{
  "d_shared_expert": 256,
  "lr_router": 0.00102,
  "parallel_block": false,
  "init_std_qkv": 0.0227
}
Below are experts of layer 3 (counted from 0) of a mixture-of-experts language model. Rows are named router (the router's row for the expert), gate (a neuron's input weights, with its number), up (a neuron's input weights, with its number), down (a neuron's output weights, with its number) and show model dimensions 192-287. Each number is 500 + 25 x the weight over its row's rms, rounded and kept within 0 to 999. Numbers have three digits each.
Before each expert's rows: "comes before" lists some tokens at least twice as common just after its tokens as in all text; "gets" lists some tokens that make up at least twice as much of what it gets as of all text. This comes from a sample of Wikipedia text that the model never trained on. Tokens count by the router's weight.

# expert 63
comes before: "a ", "been ", "not ", "the ", "to ", "in "
gets: "was ", "is ", "were ", "are ", "had ", "has "
router:510467513489495472488512450511488529556480479527471513495505467480503502484488505456518522526504552493523503548556502511521485483478481497475502527520469516489539548517516517489498534537478520503526490532519537482515528523507510512518478509485532489509530470493508513472496544498553525518
gate0:448497474512492515538542522494506545526529469505486526517516457508471482452489463536536492536494480534463485511514495501518516467512485503478501540526493496471536473522478502488449535443491506489507511492509527516465479479508491525537446498515464473467490540487517482502506468499514488534
up0:495494502503485515461452459485460488508482443522496458470525512520528520528443502482507499493456513537465438496516498515510497538525505482506462505496549486490488491509515541532480466511488466524459476533464525513509540493550508467441502466470557502511533510518552514490523527511487506504
down0:531461476513486502551509496460520487505485520490534450496495513523499516507473500526540517482507459523467477518486496475470486534486497520554467455493521500504483488472486485508510464493509520487504524500544537468445549489507496509492483518465528538513546531493506523471499513509534500471
gate1:523486489527498464507486471490502490544558516457488463513486495506521536477483529528486568523518515491500466540539507464528456499496531526491488534450481517508537488484493482518479516536506501509503500528543479549540495516499484525513475501498478556505497549532502481541527467510483490484
up1:506509506493512527512541505464524543508537487486462530543477512494473512537450483513512513547492499501495505486504530510464502524523484497508498504531535512480500515526499503473450464483469504545504475492499516478487519494489515503463536502495494476502507517484502532456529516482507464478
down1:469501496472479538523508545496459456497488471490499487527544519460480507514534520461525469472489480462519485508519464531483493498489496491471505501526497505560496481498492529460473478483521566523518494496514469468484460441551505485525503495485489438468474490498501500454473462446506558533
gate2:483479516547494506512478475503473457489496489503476507504465488515498497468496524530551477506476488518551514506503514521514517564539547450466496527521499509514471489554487492490530459459549496513507532503457516498497523529488566497515525530502512445507490500483457507494450502475498499502
up2:517508510506485483502505505479479529522523535520527520479501536500499489484536565468486497458498500487489450501494481477482487503529450497553498479550498520517478450507496516506522517494453480537459495503532523511506522517508505520556525488486484516432486473509503490519487449516472461503
down2:479556483508530483519539491526535506496522482519551543493538508505530490537527491508499484485483509491523516532481534485506504531493513524486519493492491560499470497517526461462474512492423457492499509513490537495533514479497545497467522477498495538505485490504536499508491522521495538501
gate3:515532489498496441547497539533523519488498485472473465454479519503573488518465476475519464553529516506522517512509481507476478520493490496489481459509496515498475460510518487479481504509555468511503478491442529479483499543515447498507474497508504535492500488511484500503502500493458527527
up3:499526488535504488494525537513500540481493472469482525491451492513514467561516460511506522542509485507533484512502527483464526530504518455499501507543523501479529472510504557520491523547553464506486453475459553522547509534525475470489522503486488547486500498478520513493496447470482490546
down3:530502523466554469505514488505521499518457496502512513520501512496454504530506468494487511503530492472521537485481463511497561485476501482470547512507473487497513510499482536489538467500507462508506503477502495486524512501513502488460472489465528476530493517487505500452485486525470457560
gate4:484496515512469492527489455431491510459481486501532492490506492500469475467512518457490522521489537514518497534520468483533521534485511494505492456504520497507520506453502546524481474468551452471482519511499504463544501505518465489528514486476481542501499505479432502541525486511484511488
up4:502495488482517527480456488527542508523461485535486496503460487511501529493511506553469517523489469457492524471531506486474475503500481486507492533487505497500508486475500478499516510471503500515520503513538445516477476494503485496451495493539476505524514478485530456492481503520449496535
down4:508503479498501503525471482527475466536511509482502491498474492495516472491446500522479476482475527475554486492491464490482507484493479509500509495494476481487519486507504511522477555501547489513470510522476460477516540548483482495490499510454493490498518471536478508513523534477534474484
gate5:466502512508520502485471491488524504524497520475493488468470516510520517472459533517498503469540492495476472462487492493519478488491525507551474529547471505516492485510499499553504542501488491476447472447439510462497491486528502451474455473504472525517513490471474469528509512495445480526
up5:576539463535512517502513529507475474472496543491504530478501527485454525471488513435503511510520498512499508496483497484520536502508495491492513479489512461491514477470507488500520529516477474476500544516527509490518534484508524462516486513526450462473495496491512482529501495493466465527
down5:559472492498502508440494544518440517506521492501516504512499506485493519506492510498487512477502485526507519516495498491506491505511484506482533525500509528515473502507544498533522540525494485513535499486519552507472477458506487452475515492470514486462502478478443473508489488481491493537
gate6:502496482468494490508453484476463478490474505514513475479479471494465458479561484485517485499487488500450500482531462495492523460457516459521535523491496509458490512505494541488520506521533494502476576478505525535521461482501521511491438539485529460533474512494529488507528529492541518495
up6:542502496504505480452502496514575457517474479530478478496518508496481530476506509525517515464496452519494477502456540481495437497497536489472504496517482500557437492537505524530497462540470499456478502525542479519494490493505482480514521502489517529472493471487515521487520467512467499441
down6:552488524456487476485546489521533498499520458504500499480504483480456493488484474497494499471488525460493515491514504504545508473477537513463483522537517488489539503456509528485517497518487505487519483464500535482496516521552539499513484492510505530490457499491488518507575525530531523481
gate7:482477510482473481504550496547513514518470493479474498508473482486495484504556500499479524480440473476484481504467490480473497512533522468535504491527467487495483546499494498486512431526477477476528485495531539445504494495475519503538472484535491464480497533506481510530465512488472473450
up7:511534473495500477489483538518492464430533507491527489471495502501458508539503554489552468534480543517441519476470458535521516498488470517473437514463526496505463474528500471466545498461465473496493512463475523535514512484494490492484456520453522470504507481494522510519513481516481473471
down7:487484482499487508515493483493490515501507551474486518518512480527520490535513500533461465485490507503449466510468527547470485496535473548465545457484453496485483502493484497502547473532463496473471489535511478478512493504523495507415482509452539537468500533501512529514511518500548492539
gate8:522540531508482516514503494494550495438493535535502520464508495487516535500498497512504496520476521471456507516491525526498468517526496515495448473496520516436516472515507464528496476524492484471469490531464500491475495490515518481508471457513417497504507519489543477475475504558529513529
up8:512504521518491490506513499466510517540502505526492472470536495537504529495496506511518514533511515502505527511523475523488488466510484557515542531483501532514503485522496478497532510478497515499454498506507394527478525485502528491486491528526489497452506518497497449526508521499501549508
down8:503484538548526506500566497542484502526525477485496513474544447486528479561513443453495514464528475491469493536432492515526495546489499542456537478456476487483532473498502498495484495481472519497483478497500493524513438456495511544490487484526521479508521510516540529462536503502531509513
gate9:491469477472469481491517435499490530497513462510515499482478502503486491521511492451519531471471533549534480510517508574482505482516512537498505526440491523503542550496507490463530484530474500487493496468452493465476475523502498472527539501514500494493511534488494511502517507480486508473
up9:480497482515505477475474499439511419520514489527478516480509500497518528492487527519492488500500512501520458508475490509506483478510516502508537507466528470495482502454485538470503549489553492517535465500464523493529502493477466550483551497471487486469530483514514463521500504530460478498
down9:485484492478475495516511506502494509456526444451515511541507471514533537547509512545567477516510446495482532462500486541470510534548484471487459465491487499515482486482522545527493491504488497481505519505503460477476522499507521456539465485492541509523516527509526507461476475529484469521
gate10:492476451523493494518488486503485514496483498511493518543547521488488504530452560524501477488464489505494489489467534495522495477450478499492490525536529499507503485456507536530547493522459525505495495471521516505518507551507508433491535488504506491479491508482515486511508513517494510501
up10:481516472495495463515523482493508492498509484516465487556578530511520521550495492505554511469496490501506538495461458510538497498473487552499505527532500561498513505466501509553541532484494508488480479547492497488417547474523470475438438505502479523492485469524497481488481493513536485477
down10:459557495481490474530458520549516504511479466511545536485540454507494488516484531518515522516536513516477472490465491508497507480515478543479495526518481497465485497488503495536469492494478493499529482507501492505486463484520541500516489514537504460460538506472459551482503471518517548535
gate11:495527504476498461536494515500491481495538467516512506533549517500488486491512501505487473471516432534531501490449494514477522501452503487490480501477525567460482441531485503517479490479483495506485480510491474504517493544553557509523469499555499492475496478492490512476470509474551577560
up11:531504508540498547486471479438516516485515487546495531516495509487481535482477483516516519481455530482501507488482498505486491542498508550471489516514532483472518502491522520512498504480470480490457510489476532514501537481499490501521476511510507463533507445485453531495533453548493502478
down11:473451537576494478505514478541482476500488515537564509507477519465483494546546507485515459504505485490504474489483472519501530474491536508495480535498499508508520520510440529486488513483494490516484506545487506486542501494523456491505495488516507476532462474473477460502485549481510531537
gate12:443490494458506523520528513506466453501536432518478509486457487483476494505464539435493516493465504498522522490470539515500544492477486497509510502489505520532479499516516524521549458497463528497507515516519533529537490507501528525509480478519476446528512473476487524489551482521498488475
up12:478513491522500470517488487504483533515495529477509509501478498506502531490498488469515455462478530519467478478533477493516501461537495489453523514437496521490473475463494539499536528494496462546529508536515519461479491517503538520477508506505466506453515509485488483530500540479537534522
down12:525515478519516500515474517490504540508504515459527466556508450529499500510510487500513518480479469544524477505497500519519418460480531489501468476510480537502534516504504511515520484493467529504492441510525500513510490498458488518478491485529493475526495547534488461505512530518510513482
gate13:485497520541503504522533529513550510523514476511483478550509526512560480484484530490522518518478496504478515511465520475510490498487515482481517491541492498506540468480490552518472518529537504484446502476492539541489511518507528505523590556516474490464514477458543500526541452446508512477
up13:497496495484504518506490521538500531510539535499515535535473492498459486439479566521517519474539500533508492509482511493464493459498505531501477462513509497511540503461509476509450487489516491505510507499514556547484515473489493489514436492478515461493491519511491542514530473503500485533
down13:491506481434544531518468529478526493525546484453502510502476507463514492473499483490517511519507505551532460521459513520457449507539493545492441519536500457529529518461487544532510478481517527529461482483501471441483500512533502499533488492473508489518516443501527503540482508473516492494
gate14:488475476520498465515541546523496537498469520557530490495490515502506485485526508468527451501467491490510503486503520485465484498531473495465538508514465546520478488512491505509474540507590516545506511505533472502515454507529502517482476509521503529502509492483514468493516477479459493514
up14:518548505470511508492526509489517440554498487516511513483542522515489494489457486464497481542509524488558530514499445494500452545495495505526523539479529485510490524508487454524522528547472497469514531481508486508485482451472519512494496507502482487502521506429513489499465522472498519455
down14:500500480505485519484501475452521467516505504522537548514533529480492537515491447497536511501507495454494509494478475538506509528453545500507492484464478521497518481548525498500468473509474513492499492506503513490483486549489486473489524501493472510446509498473457545511446500548480501512
gate15:486490485547511516482499502455532549530527539444476492463498470513498474547453496447469494539474504486456546503478490499508546487492459497515506510497472537519533478464482506516509495546461504503536507499497440473509507512492501535469486489508513440499509497509473471508499447532468515536
up15:501477494508468455514510479500535529486520489483480480516462532499448503512522507457495541520492514511526527481466533526479468504491450525538490475530524527475496512538505487485503484490502474488546445452533538519502489554495523538500541487491463477502471474479466469510495447493445496510
down15:521520496475487495489507512495572486475489520503472515528499486480474494516519498516537528512490516492511503461556502483454489488518528497499471540505488506521490493497506489464519461471482519501558467492519515489527488531461467510513442516458503517510493492504454538516433498503507521512
gate16:503560492514512514511489526457489477495541488483504513502460476496527463579442503501499517528474473492491488501577511481516484515503493472491503508469455462501482478506502489451488510525520475464501455516508486450493521521498464498531456484532550503518486514483448478513522470507419536487
up16:517489545503505490481459491523507520548508501513474486479548504484514510471486550494529472458454521519544520507501481520464515534529518512447513476504505465487535555428504513536491459438466479530496467484498564500528493447478529516437507488480491465487502479498509555486506505546482462517
down16:476511499488505505517489493504470499532488510494471514421508485498534501512499479496449550540496506517497499501531508502505502506473454482491530510465531472513482517492548548507517493513541501496495532520486493479508492519493487530492519501469500493540489492523523441515513482504530507504
gate17:511520517509506554436516484538491523517530460483479482477506494503464477503498448503484481475512476518501516467435486507528473511471515432530514463528485550494482563532507515476498528489485502502491524486483477523464506473514508502511483494493445488530491482502462555482495542480456568505
up17:558508504526504541494513449532509508510493482516518514475514424490450491455461477461509541424474486507522520464467481489511493543483540444517499459531539515521478554470490502484479483477509465464452491511498474511447527512521508526515510537501485542518516452495516500475478528514488493518
down17:516467491508514489449493500515509535509503496501521505490513501444496533483507502501475500492489447484523535467500533567509479530535520483502521480485465519488517472519527476509524515475523520481507467489490527544470491519543560511485477500494480543512502509505507519519509507515484457521
gate18:523512492483516545491534478477513444469521468484491531450477518499504517472453517512517480486509506488441493523532557539496478507446524491502489535501511516470488489532491472499512502498459481488493498474499516546470462484501520470455506524503483517497481488515473502503478503472516477539
up18:480514505508511467510461508511502482532514536468529484485536497506496493531524509544475534491508519543531485480483540500495482477512524531527553481494472495511485459508510496513460504471549529478509499504464498516480498486506521510490511488464520471531473460483465499486490501470538500509
down18:472458506502484517493478518512455514523567482474538490514473480511489494500496502487517539476505504499517477478481496502500463484502499510496512452489483481492486554542507550531502523493538496510521519457419509498481494536481481502486503462515488464501464470468524498535532497501542543521
gate19:504502494472527489511462470524459525540542521505494497493478498504498499478508460504492489559512533500477501525516509503502502478538392547481483493486471545472526497472503480475501465463546481515497440498489500527472511500517502430512506501464516495481496496475532475491512464470494459522
up19:484454514449506455480522503498515474537476468502487545494513500503467556506528520502520548483546483522491479501494494499484499516519511429473504523525507519503507516549522482504503502512523510453498483504529513548482481485529500489486467498527500505505511492462496496511486488484502524508
down19:527517527545514534520512501552503539527475521491498459487506505502488453485498511486541537509445522476501453498510498458501488542460510483498474503493483517501491509497490464500543495513533490456500535478498487497540471484489522514500523516478515499493456507501479512527517562547499582490
gate20:508496459479475477513519491465557461467540511470448488509555503502500515513489471525500560493506537490526485517486493504515511509489494483523494505498545492501527544480504504512491524532502524507511502449474528504490526475492461537522511506476490510463508492507492513489469508487523456439
up20:512530517546525523504465530503497462516474513518523508506543521492526481462476495505511456530516492482514512480515495498508489516490489516531502454533491476514436489474493506501523480476508457475514484529530430509468494520518544480471519504500486479521502520490489497508500526520527554533
down20:481484534568488495533535525476501513489503516480521480491515472497467478488508496500452500519504527511514484503525501505487535449558513503522504505490496488463515501476478527488528466562525501503529513520495487507495508462428539486446526522462501493457496486508495532519525505531454502526
gate21:479506487558479501479489511451526501507482463488494494532498515500517526487492492513480516540494522497513482472533514525465454499507498492452511482501497485515528506521510500501483517512489473471530479513489487507484528555544503512485485541484434475487474518488474524527540514529505536466
up21:510481484455524502508498489556512476509487497449475504537537496482480501482507493443486486478527477490524523521508490476468523508477503460495497564520484476504484489457501503516535555509432461540535537538542503503542474527504491516507502512460538500497484479507475507513478500475521528442
down21:525532520514508498547510507506509500529527470455442535490505469490548542520506483495466460530453498510458513525517528452491536481496526474541485478520527498523491502530510543489490535525502467536529511531467498475500509508486540477549501467528494475541466553486511529493507515520521489477
gate22:505492510516498514533470532540480527463507501496511497477492518488561482506463501487521487518485534528512507526489541502530539531551509474476453480508473489481472467492501517461533480507504514480451500543489530504522497502510433483508496525478521518512492517513507469496537503482487527494
up22:486507506518515489457460502531460452516510520539512522529522506485529530493515494485489519486483491501524492492506518492495498506518493504529516506489512499520518495458503541530527504493464522474507497500497517511441507468483512526489531483502454519489488520507481492492502502478531483520
down22:500537459508503513475513484517473508439525516505500484529536495496497493495500486466522463526492550515494567486498496517454499519519459501519490466496484534503517524518482493534516483516483529552496482519493481554484483473504550492451486492497481460497505489518523546491485474497455478474
gate23:495465514520496453467448517511441481494449476538513539482454503497494522549528479469485508488502501477533509489490512503472449524502458543477505496478491499521454497498487517508540472542461508496494529514538513478489512510501508489580492509518466554479483487515484494538457517469485476486
up23:513536514519501470523514466520534492476473464466489478507501494502462450505533496530503517503513505517508503507539534521503503469487484513525501488500473488549489481483502509526526503482498511446535482523496499500499452504481505500486498543496524528492513523483436518527464508460507504491
down23:501500498500467460469495482480465521484476513470529477493499485496521477514505488507477487467542475491490493480503539517495474497492532478488525487499496510494477507504538496475487492545536494563497513547508474535484465489498528511500459478483489475498523450499548483517503496490503512499
gate24:488510502509509469510486483528548534509481521505516512480545530493452469483515515478541536493496501511475535486484493495463516511502472495472466444520507450479508526470476520469518502489494515503483455495495508520483507529499485457531539470514506536516499498496495526489495503537508478455
up24:495488476505502506488521513513447525470471453508515469484451491517500528527476508534520500496448528501468533514502470450501494477535543496489526505517538522482522509485519517534473499530493501547473492483510528500449540514520517449529545532504502542499501521533474497502493484466474480504
down24:517516477520516525496469547488504465523500488532488497461491463507497518474457481510525518517441475496499475467531499471473496493491465476520465480504511525469493537498476513534481451516524509495473497517478494491468479509495457525560495540507485491492486503517525489566526487492507508502
gate25:462515454511493475475511493530502465438517492550545536476494502503490496499480470491496469539526495483503477476507513496509499457512514535511518496534504508505464488466500476495513559536470486506489496473465488500504482486482522528572504509454560526504508497534510524513507516460546519478
up25:546486511470491484490469481549491488529502521482463448521495501496523489536519494448446545509519519480501547488534500473472532567489475476474451531470509475469497527494498549489534476479462511488525500555504511521470491503529493500520474469527471532483492508542490529487465513510479521502
down25:500484508491472485498478556557523523506518471448486511508498510497470499487472526502522485516510508538495470464464562545524479502495506466497508506519496473488513495456481522490523497515504517508496517532493494480475510491488503497505541470447473493484449517520506529535514477494556456518
gate26:533517515489503486462509476541480548498519505494510475478506492503495500554482543466551524503537501543501474498522529498519506452545537482506502514537484497503458506510510490470525487521465482526486517444519513537485493529539513497499494512471538501469488487522488545476489495509467538521
up26:479487498495500516503474516489500530513467520467540556493514490518527498478513481520527501552466465541496505528540503493517491450455503532534474518488519503476464495491497496486487507539458496479514483478524522528470493514487499451462503522485515518493494476529483523481534467486503489535
down26:474503481481458509502488494553500503534536540537492513546494507498484523500551459535508475469471494470476526461452499494489531486489550496507468476517502478481521482524512486461486509477505510497497507537512513506522528473509473472514506507544476489520532534490494501477515527518508496511
gate27:498514491497480448496506513506480487517513484511514524495526512503442539528522520500517460522460476533514551517483464492493478497487540491471529518492518521496529545469514477501532488491506503491465499527505533467478500497523533450506468459504466510467503494490497535534432511550533453485
up27:497487517514518518518483542481470523474515493532500542482502482502496491492496528451472524467475523501460484518523509468464508461505510511487498546534495514539499517518491512466509484477501564521456491523525464547534489479507454556473519515501528446484498493508496452470502476485502515465
down27:425501487486482466508531473517493468491502532512478465504522494500488488478524529517534526477502522473506491503541510537534540487470517484526550466492487505526494492507488521477504512527499454484523469460497507500499551540543505531522510515499547520483497498532551518490504509500510469510
gate28:497483505520525496483507460487558524521482537533506504503535524520511480497497525514506528496513527474553495504508431485537490502495508512578473443530520485505501480491489487474464501496502499537491506511505529467483512522479508521471503512523495514524487462475486489491489478488579508440
up28:489482516480510447506487517460449492559454477491480476485514503475510523550522488496467470478555461469483527484529512481490554528489529506460503533485566527472492526488508525496474539552502481489473468516523502553509535461514530502501486521484527464513487486525531448479476493545510500501
down28:513529494530481542464516507502478514521532503486511459489494497556499493522526471466543493553520503526539482491521492474530514519510522503488503489495557466464501469484492489463488520478498500522452448504517499518482527484507493489498491513508528500510483524502464523495532535506473495482
gate29:480521476492484465523516476520487507495488487487496489486547498493499507436494538512465530502511499508486530513519502488529534502498488524511487471509453510516497520505500506503537505468483493492503443492494516495507477503495509512509520474451532505521504501531547526486486448560519511505
up29:482472520530513501482556470491486507503523476490513498494487502507495509511508507539458524519505484529500482505560492492496507462477448532474509429512517537488488474478508467517445513490535493470506483466519535516499492498492512515472550532500493490527491452521448486482483496529512531549
down29:502506519500533514505488517464533495490504494504553509472537480494523532545472513523506487458547476490480465483523499461463490490499500488512514488553507482492489464462489456478484481513495482499492498476492475469496528499513513540520509501462521475497467513489503470501492513471448467483
gate30:493511507482528499536478473503458480490520504446456505514461486494523500489453545489515447475512506534484487510498512518504472463463464491509524527550518525491485479526495492477518514486498516526498468484519501499478501471512530491538504507500492517486511500511476469482520528452542503516
up30:511507525483509457529482481478450515486528497480466483473464506500497494515444516535521520491478502536521505504494514481515469490552469504490491532534477562482515475482510542484488512550514478485502475523484473487492493473532542532497491521472527529519483480529510482484530527467519518518
down30:504512511439535525496467499516475491501491520481554496495467488483474487486509483505498518531517514470512499556496511476551511507498471491508467511499521488529513518518465430458519497514434525495483520482483470476487491491502515506492521506559497487486487463515491498509533541491490483499
gate31:502516500494507487526537513517474506492526481485475457488494489494534522482472488499515489470514491523485484537482500501514496520542516532456492557480491497482444498456506496521463492488555464514467465462503460500496515498485516520484489531516542554506485465502486479503496541500506471467
up31:509484508494504555500497490501507450497543482493485569511476502513496476471473507490491440492439519496481495457515501491518511515464477504511486496525547462533530523509507551453550512464460512494519554506423565488547464473466495512469506506509495469525486517538529534527538454538505516484
down31:508519540501522528499499471511473485491515511496484572520512520474501542487499480496485487494474499473490533485510494432504488472496480531506545520479537493520503480491506477499511521495477497512498496477460536509521485530510511516512528479523482508500482503504533492513555530481504517488
gate32:477486512538509544479539500508484467513470506488472546493522505501544491528537510464527473508489493488521475517460534503528495525467519494547457477514484476517527468508505482507486512498484520495492481511526464556514508490494518511498505505457475516523500457519479488492464579481524502489
up32:474503516491496496489517500533497522522527525523513482491509495503468480529459496486508497496540498536492476505548503544503477493531572530488486504555529466472503502499490512539523512471508461518505469488491479463453447527528455457506506455512517464478499508509473501460488527484483470429
down32:519477513507545509463510531504538532479518498496507491510491493510478504478521486486511474506508485486490497533550506507484518489513452507472473511493470540488527474494535558475458481513482514517500472490525512518505466502537469476465468538494497527489485477534525509478483451497464545509
gate33:514498488537515570534495495490524525463510533519487515515452452514491513516465472487468514484527517544534473503483517518493501465490527489530465543471507514516500497486498484471525532509500475488527545524479514511515508521506476551486471508529509471540479476494483522477491470554510467457
up33:515520477510506463491491529516511503528490461495498518542491489494545467504505530465528475450512520464505560504499492498502479484478493573521525487492477533523503467458473477463473475514482509451491478500541509511509464500486510471439491518480528468471482508512531491485494525473511502521
down33:517508564546493445532518530495492496499504498511495547536481503482486484498508528506489482514496447506473530460484503513482502529487531490525543499492485523493530457543505494503509511495508520507524471484496552508466496506475485479503485460492505492463438494476483486537508505460489501507
gate34:488526502496491502528536495518475544460508477480495495494519481492528490499507508540495505466478495524491508489531516490546505490486497494526537511497506462478546447495501496481565468540453511508514507496503487477481492498474512497489517500451508506448493483522499457538516516488502469489
up34:550462501525514494474491494536545520464498502523520454525466519495520434451566468508500494517542463512505491502504501494464481487527522489488490461460518489422489502527509520516534524465493484499470497494518504473474522468452520526478451462521537482515484495519538512443476497502513482505
down34:563503490485516443551461500482481491513541462543498488490464503562515498434513509493495503503509491494519485505495511497573496581456444543513493529546545520534541494513499475483547495500499469476473485534479440478457551476491499509518514520482555476507528526448493520490469522514501500552
gate35:511510485554503483506454508458477467541547544500504441517542520485485475514523487497453472509495509497525498535518529498488491493463495501524483496482496549498448494512510515564456514520554531534521513511518477494465495486509473510457475486509521498508498483512550524457519485503525542563
up35:479465489521498489516498498526476488522487518503488509481517525488518531492478493515558534534478459521560505533500491485502485488486525541438493528499540540431453470485497485510490529531496503529526537511498489500500494524464543518494491513533513522481503526488495498485503504487506507485
down35:480519469517518518529470486520525535539548521497483488536500496487491526471485466490483489452530516526471566454493515544506518505490495436469520476513477552479480490497525440499514483511508491558476448531522475485495502466535509515529519454503487497479544490477482497438497469473483496479
gate36:435508489506497462473488502519520533489503508465480543504430510520513497560471539517504481512475475523470501492536513483526497452526468463490514473516481508506484472510498499476509487496588510467520504510462535500491508514506460487493510488484508558488500452470492488459487484445469476481
up36:498497494477506501487497520479465500471468509444515460477466520501537514499540535504476490510470467469435502491459467468504478487497477506529518483516485504499551516482503529495522522488539502460493478475509532498542482518465520468514544483441517455486483478475530470527493493516505474467
down36:497462486522503438508506540478495546489460513492521473490496471519514480520517488503480487526515512532487480496494520477529536506504519501489431517498487522479523531471485520506521516526494485504497538524511414485494461488510501534479507503493529486444521504501495509476490510454484500500
gate37:456540484458508520465491551494482492523522541508479483459502448489529504512506460501494476483454490521536503504480518501484511486505539517500508457466477491485519544502508478473512475510526481466479484527501474481512524503508483486491541468517518500471489479481537509553520495485522467498
up37:520480516493507509554476475466527516508489508511489480534536468514503468480505528515507503564507500485533515503556508517514505465508511525479473485514518481473517461500507581548477518532487521468468507497504532468497468481452486515493487530454495503507509506533516482489492530439487506525
down37:504486478450486511477507493478523502468485510465495503491525462494519453499446482522515482462485490513514498491528476521487460486488501506530499502510490499490496509503517531492543442515556516502531492533523511521485536539514473519472503492485508506534461435535467491492499531504525518489
gate38:467505479496503474503485526513493481500493478457486511518509499499510439470491513483541497445438459489515443487504496483472445487486474535541515482515534523499482516502477470495522467490458483491521488530534492497484551519509519537483487435476500464544501511477499502486472490529514517474
up38:487498522512493499465527542527517491502493580497517483492525460477476507488494476509483501459493516476534491494465504506526500477539521494485498477463502551491511477480504484575512495491520527532472536448456494476453457550531478511498468513519483497479499508519496509528511499512515486545
down38:477469489520459461478490491505482476494515485492519523532500518516496466485478513526510513500470472526525467494536477487496497478488467476513515490503501504516492443498518484492523483530533576490457519505499482469502487501519449487515512517505481535457509525517478503515464495489528444505
gate39:463501516487499496494484514502493480480507487523511538494506476501515496515482465498490473506536505520503502495500448480516459511505481512511512475482509483511510523485507469504505524512551517533518495459517524454529490509508501499488478511513518483486509508470536478504468467431495464519
up39:529505494526489509497453496516513505497536517529501512531518461490481510489471501489480492556492521460518482506483459504503548480457548477476538451499519498521538451474516512498535475514505545477526502469493529480502512484475471469488561524496519463547494521513504520504474471524494510538
down39:530474550484482488513500498487509475439487530549535470497490561456497511538553555511504499493527514454489518506541513491496490535518489472518523521519487515540493519479500467479536479494477470476508516527519464534529495535504495499471472519499466512448522474515511496493481505497505494487
gate40:471553509482508495475527511530537440502484523493507548497504507502473480472490509514474510467472452521544484473515466515508468468517545495463498491508476427532448517462499465498506485501490463518501539520498513472500528503502485485547527467546497513457500474518478465535466502479449490511
up40:519489484491509494511553516497534482523510519531516504485481547501535523480481527476525497490502519489557556495494501482495524528511540494547469543546532487490521550485509548519459573518457496548526529499527477453513546517536532527531503505476540544488507505506494482505472472489482467490
down40:508503533519482468509521530528487492476513522500490553513518501449447519498502497490512517502545547501508546515463508482515533481501457504497510528476502490436497521484455497509469532523505525534529533505513501445491486484471483476514478512491477500455513529543519513510596520491539528476
gate41:487488502536517516487531536513511496460484563504525494455500490508505510497531537473480461485516461527491536519541501521502506515480460504505514482457530562475443470512502517533487501530520458504510512494486483473532490558495476542523476500503541471526502500498467457489484488541494483506
up41:467508505480486488497464490470513518570489482508495498558501477509502495502518502500511519496485498514493433487475509498457499463501521509486495526476498486521517492476499520503486545497486529476518477498482545504477499466504487465505522502517442532470497523508517494518467503465522540523
down41:493486483529467509489493477516520523536513488514471534534495524490502482493478503479493475460549508505524544488488506484485490469473473505443528478552529494489497486477505495506461510518466478501506503487479481511482496503509528442484496470485523470497519473497533516503554506490469486507
gate42:448521503526502517441505485513525475471470489511494470484500497497550523486504546482500475466499531492523515523513474538485527470515537465475512490500513569514494500505492546495478501500487478491481507526510465541489545529519478486530533497480507483517521440511498537522505470488497484475
up42:454447485489464552501545509486488502500501474509512449482507471495502517494522529515478477459516574519475482528461516522511532494518514507496505474454513537545526501463478532480512496472519506522508488464522460525519503508496486515529562430488474529513487450510501497474499476484518445460
down42:472516484522471497504478524498521508511516532526494503531481463486519477482495502516505488478487524500510482479496467484523491479496510505485463489522497493469534471480479477487438497515528498529530503516458457543462474456490497522540481539490513518458536509516474535492508460499485513500
gate43:511476499449502494489511515533539520500493443520513477448494495491495487424491460498527475495486486480496508484507477502444537485547526520534449538463469501528489516483494461513500523479440483500503487517482493537499479513504488507483534498522505466462482531494530452466527501521488514486
up43:493480478526494454454469523495518487528530458546502500461512497504485484475498490526508525510468452530490502505460473536454530509532522535491460524510493536530453477519488519474469507464513482468531473489535484443490496495510493516550479479499478522466493495490511492470510508515499493514
down43:489500485466495486487503461490506480493505506497482528481499494521481499460515480533461544439513530513520478530460480525516521485527522469474462485476490524517475492510507486546475444480499539451465465511520500500497495519475453489489487511488493444521509489528479468487472518472491487545
gate44:499474471476496523483536470513520456525522500504500492509523441502482507501496526534491491522516532507495513497544530485522541543547477499529466491516482572492504528503495467467531479498492528550493479501470498473535490523509521531504487474473533522534506512487547486497486510564485481499
up44:460501522519521502491490529524509555496501524495511501524505500504524532556496528499515499524435469506497459528486499482517508531539517520514539509546525472474534454512486500472546471529498487502494523498522500497458513475497467476505501463539482466492490464508521502440504469498513505482
down44:526445514477538515520488518533521493526508493494495476520520488477492448516521475472534562480495520481478505511546494542509496482452509440535519533544534501471511488451457482471500523503534492512457478501472519518510501522482487504507513501538518499535508498452518538464488510509539508489
gate45:458495484504516502457520523507499522482514505485485426509503455506468511556519516560481488532494536489482498495528512471490490465511500504515505514500514497454483495521489463457534517486504515515479524488527474520534470513500501487527495543481499495482495508466534509498492458491506449475
up45:471495476506497464462512514515486500541473489450510508528500529485455528496487532489541484522478498517499525511493497521487478494473469501477451501524501487520539496471490482533486475536482514507526424571533492533452493507492494490527518536478497482489507474501481550519495436498515510503
down45:513474524493489506538501484507499462506481521530515567509492490485540555504499485493533492545505426484531534485525487490500507506528496455489499523483479514527467552533494508470519498485504489524486513488520473499529479477480477464508506490482476459457490524498493481472500507473452489515
gate46:473499516491498477498499523526509478456485485513493556560522488501463531538474541502512454479487492514496493511504536508506503457484489481457466493526485519477530533505504524541454512481511498530500503554491529475527520506489479497537511509460493498489491497474512509538491475451490543473
up46:453484493471483541517483491504512515469510494534488510523499499502481525475462500526534492495457586492525519531495528484529455515489518507498464464501494481502546517454503491504489486499539495476495481528469530495495496477486524430532475478442501493471513507476497491501493500489536486500
down46:482548528513489478476475529485472480499535491522502489509532518539554474450529501502508525470527466509510460465494464451501511528487512472492484471489485505486521512475526485488514472451509515461525522540474471505546478530456455502464474493510516490516494480467515489512472451528484484499